Experts of a small language model.
Size: 9 layers, width 256.
Below are experts of layer 6 (counted from 0) of a mixture-of-experts language model. Rows are named gate (a neuron's input weights, with its number), up (a neuron's input weights, with its number), down (a neuron's output weights, with its number) and show model dimensions 0-255. Each number is 128 + 24 x the weight over its row's rms, rounded and kept within 0 to 255. Numbers have three digits each.
Before each expert's rows: a language model's description of what the expert responds to. This comes from a sample of Wikipedia text that the model never trained on.

# expert 8
Taxonomy and list endings. Final year digits and Latin suffixes in species and genus lists, such as 182(5) or monostidz-alis, plus table rules and parenthesized counts.
gate0:162107137111136120142116160120118114135149117143132092163161062104109084169133105160102154163174136120127148131149114129181119099102149079134131114124134130109118112138126129086130108198085135084142102099156130146179119119162106187162143157155134155138153129169103138124134118129123130088125090126129121122091144141098158139109104124126140107130131121145136137098157091128172116127170113135147143125112116162107111110156145098154106156081153093154151148129128141116132151083155120136121125128158106140170113137142148130115121138136094124147123117143140141128122171099127122144080122179157126154115172099130113079105144128100138102132114160088127116108106101118118129155161104141152125133148147092128098187129100147105113137150147125089162182108152128098097156113160161
up0:143075097139086134143123124143133136170111115112167127164171067124136091156138129187118140118143113117142146142129079129163138099077141135115158100133102150090126104105119157120117091198149164106087144089115134143128121174193082148153159150152119127165150138226109120127136095122113128104129124102096128133136128133099121113117129105098142146145131132148149167103170118139124118153126125170122087156104122153123130130156141098127137153078119114130132129113158136162145133098158153104093138137163127113168133128177139125144135126124098117137112104082150150132121154167120106144114119133140130127145168149142126127116135102166125135141115133123115116118110144142134112138144134124114114161113108064175118161129167119144136147143180143098158157116152162138123122141117137
down0:109131163128104140115147135120108132116132132143140129133118151146146104149178151111118099164101135115092104072122122131121089162110132116169092147098144115118112064108070124141109135161148105127136146160134093151151143152167153109138142106119151140073090156087104110121128147118137147160106143133121149133168162072134116123133121145112144125118092175138182124130132130082135124159115125084116123136113104130133122148093122141123114110147121102157091091124145116149145134192111141150141108146084106104126098112104118159105146128138159112137118140140133060153110132227124147126140129116104152134128115132143137126124115129084097121150170098137119155148163114145112099111132126125124135110143131139090142095114105114102148146126102118148084059168161162135103151110154115
gate1:122158124107191126148146136122140160134152142090096128123105138102107122178126138144097128110074121119119134140137125108093113158173121103177176103155123113087140109074107127155135103136150099134125148127147113115123132104136142137111139127111122153068095153129117142157125146157148122093124078146129160105173120122109121126099148136090141110194137069141113123146156144125104172143153132113136140119145125173133130090152104101145119132140095108134139091134108133199102147120139136179127093103162089079107133128103134134112144135133152119121096137110121187132115159153158074127105114116157132116119131169147128150134113124146127189126113119161102165089122153129101152109143091133143163155120157150185157090151132152141119121111159126143148138150120129101115104135132125
up1:102108162134106133135123139125119116084087143133171123132113148172145128099143126102173164134170130114126126139127133144169135094090138148103099144132131172157107161161122136119102136145111142123149110146105148131118119163113091103135104119160144119164148128139130121124146123116116098149074198107149109158064154146133105143175117117152123153084106177080133126141107100123156092128087108155131122109119126102110116162096173159103135138123149116128119155117170144088142094137156138107144181165100177154121120149128144156191113138171121093140152136153135081146127117109117177133124171135118096135098109089111122152122106162127128075152135151075122122139132091123091139157147128097127131119141112149077105139108147119104147117135102135136103139118136125141147154120126103
down1:098119136099105129128126169137116116139144145103179173102140091153146131159134148113104157159151132124090120146120146119154124107123161115151184108135143145106140097105088154118107150148121164116124147140163115139124116107094102152148142123104166121089138131128149162146112169125109095085130134091099131124158106158115168135185170136114152143131098127126089150082106140109145063189157159166121147132094113114134124123127163161144126095126170142088100147104102166120121126163152114122137071102126115160123097166096114113119110083160106090170143161108148124144149102114170153139137108169164145124127159102106130101117162126135131141173146142125113120165154149129127119090127158130159156171107130137147143121173130141132122129117126159115111140135139169149115109113156145

# expert 3
Place and time prepositions. Prepositions and location or time words in geography and history prose, such as in, from, over, north, built, century.
gate1:130133100147120118119152111136128192121128149134111113091110159156134136095161154115129155138143144160132103146108145082142131123117130163135083163176138083142108131166116103172134126163123144121146109103115157121129172195171112120148127136059132168100072129141090134135105077133102133183129151146150089102135125121100124147111081124112089163136116125124129140125119099112120125133108123149116107071143148138084146132096131126110150170127122136063147186134137107113182103147162138115141146075113106118138141111174107129128114095133125133182159104140145158104166134117130115101135150143097135145143101101126114138126112181161119126098138117149136144096152130122126129113128106076127121108127117108096102144144147159127101154139147130106157106140097133115135102157130129
up1:160148151120159118131104159151150135140125157106109142107162087135107128122150114149160145149114131195134115129078114096077096112109127098110166142153093151183111129134150090153119158158119149110055101110108145115156149110146109183128099115088150096159052128102105145111182118099132077117148101156139099141135101119074158169133116123123111163127134132139148120123156131094122135090078148133123136141132155132120089129101126142122163148121112161137116147124153102106147116100145117133152147090129118199115124113166121106115118139105123110162153126100144137136123128137107089127122127123122078124119136108129156099125107149140099140131120155127099112116116126120132153173097142134163128117132124144134130154082133114096104133160165097135153132118140111090142163167107160
down1:128146149148151163118118152085111172080112101092154134121125143129153135145110111137116093127121122130161159130129129082117158131122106136097134118159103120095110113146119094153092108109136134086140151111127138172169164117144138179138118115123133162117106109118171176124165119140124123135126114133082100094168147141109133143085100143131118153097170143138121120133126106135139120150111139072146145173144110175088102139111138077108091140154178114157107161088122099070129116139119147160121111090119120142169125118124096134161122121127128139174117151136185110098080144177161109120139089122079147113126117116147176130122110160133131136109136125128114134150075114149111160118104135162136163150098118102113109151168192111136129131110112132134105134115139095095120112124123162
gate2:154166114139118126150107107152117124172145164137074165152117178142134143180152106112107146136156153149170146096111152093134113100129131120088130142135135121127132164141128135198139169074143126142116140137143104129116125146142107101115107158136120138107143124111108111084110122110146126082098083133122122146138122131132128163143102165108123124136173108107108128137110072123111132135096122144185144072120096108130120126135124133126144093168155109144088144129150138124159147115153139098170122148100116151117114117085144132089143108171095109103093106171084127117130114140102143107137181102126128124140132150141151120197125099135138127106091146138136137145194132152133134107151122119173145150149135150087127122125127137125096123160174105157141123120137124091101179171093150
up2:128127143097115114154121103099124103131109113143134132176091145128120136130174142092083136104124154094117161152139129125138136129147178117164124126161130142161178172110100105139183115048138105126120193120129078142119101159153098110156124122142080150096116121148128144156121159115185086110102090124127122111163109126124104135136134138097117144119143116132108155139111131139120150120144112167103150112142156119180082140134136098120126101155166122120124160126166135126151144152112126133117149112096140173126106118117166099125139130171118129145113112108091085145127121136091144128151133080122135136124128139157179160126134112132102080164061136099167121107138119115147121101146132151126079073108182103112171124138099130127108114109136114162168113131126139128120136141117118
down2:131114165173121122125054120104099128156106125120114143143124151147119126082174152121106119142163138133090159132076092118129133140125053147153085139130153095146162090139164055174139137110173119126152134087122127132126154098146122128120134160103156138129078144113138102146145130171163152087168135150126153113101109089114138171159121139155094155186145146163123153147150116167128132140129124116158117121136120141142132131141162114109147136102099120127097160118107079095151138108140084125152111140092136124144140096145152108111119114145128151125123136119127129152101051120144120159138148123169132127105111117172114114137165115119087120123132131129129128187131124177063142134126126130137120129085130145153138130144119116150150131122105140174154121117106132126109138126117112

# expert 12
Dates and month names. Month names and day numbers in dates, especially in table rows and after On, such as February 26, March 28, On 18 November.
gate3:105185164082124095152139141109137116133122106051106109126128139090162113135126149093103144107096142136100107157103117093121141127161126158140180113159104120117174099130126126107131132104105139128146135122152131135150183126157152127120144086093140139096084158150136134188127115129142139123150164088145123136121123124088160099153142148146103126124145111125103160104130125131126131101116124106166101144111122178110124144156133108138123096165144104129173145123133140168135158109117122138135116154140124109108122110176147133143126097156075097152115152095153172134130147138162128125137160134175141119125092146093129125090180134126144134119139147141103096132096120126147094117098173102126159124111144111142158119166130179136151148077152122170131119149157174171109141112181135
up3:106123167101094119119149118125127170114132143096108126110131108098170172123142114113085133118103130129167121157104081126108132150139134119127158145120172118147164119136133158093147193135117151125173107157153099149149131156146204134142124123114123140136140152144077149130169139117150147142170137094166124137118153125124172131142115118166106111102159125130156137102187120136097089130119104117142114115152131133116147125158105161096135107104114109120155157139127086153117172115079121104122119174157103116121129132175170107127108163132116111167131135096138166098144202139146138124138184125140121162127124108106111152099170145108171114126126133179110105156111157148123132141146130123136149090110141112072154131125137124161162152124112126125169142101137165151119133103114127
down3:127140141135099144153135144113110112140107135131119141102082114122135148136179155094167127124113116098160094149118119153145111131126160105107106142135142127149128125107122129154129099092151126165116144097098078106149118131166125141152128103201137105137178108142161117123150107106144132106149166111147108101086055111111109139153138134147162150124147102087117128160102142164105130095123117098132175131143115117176086111095111129151126121144108089148107082117111126063138152153125136104109141129135104122156173135134131108094162138113118081082111093119100085140140131131107161121126155091120144130132123122158127111116133139142168109113179144130160146142153121100154127115083116083151099187151102141120119158090116131194157107150099100122098117114138118103110143130117149
gate4:145082084138123138182135110167155143152123102111129092132132124155126143079108183126115149134128161126116116134148175119119154165122103103105138112121146119173133115113125131156143131175126148090120137102099128130182133128151134086130122101122119137111122130136100107091145113151161153147151099110137108084121180104113135116088137100111113128159142110182157141113197064115118165158112151146114121101137116138140154147150125162129163105133117095162149128092125119114115121105119091159124131154138106092100134152137124120139121134131178088124121111103150106159085142127121084169070160065119121114119103123148111159122136126150151130150129150120134141111146166124147129057122114115114200106139158093130117158119108116140107115115177138114128133117121098132135103128112128
up4:109130100138173125176142117164159104124152081159138110113145108150156110126114154150130155191101143172134169146140131126106075157115126103125143145153131108117092112123151150133159148093130115117141128131111159112097089126122127156132173122138122124133113114133156139133159125138143139112165077122131136117115128146105108128170116104105148145140181119089090104156172140094116149127169129152177093170141095100131115130117107155138151095134121143121155138170124120171111126148121130096156116100117136086117132102157146150147140136133152158135124084173117113137124147119121116087148149148103148167071129135182120106122112150127097109097152077150152108083085140146128163120052118139127125141141132120142148129084112082129109131162163115116109136119110153109078150151138123
down4:087117095118164109137137135118151136097162146094112126139144160135148120111131130112124113126104096113095163106087129146100137082114076148135161120091130146158102143120157123120139162146157147128133113112093124171125126143125127100146124129124141154171085130115095084163162109096099132129182125120148168140116217136122140121101139135172116127151099171117108160109148108119127119115150144131129119126172138137107124150112161137176169073137127116145136143131132121105110101069114148131157094142115147154077108100142098161128138138119148127131159130129120133163129150106134073123090138121092117151092101155103135115118126122164113098132115112133201102142123137137095106128116137177107126120127121147115116130174125089119178162119131080128079146115147163154100148141135135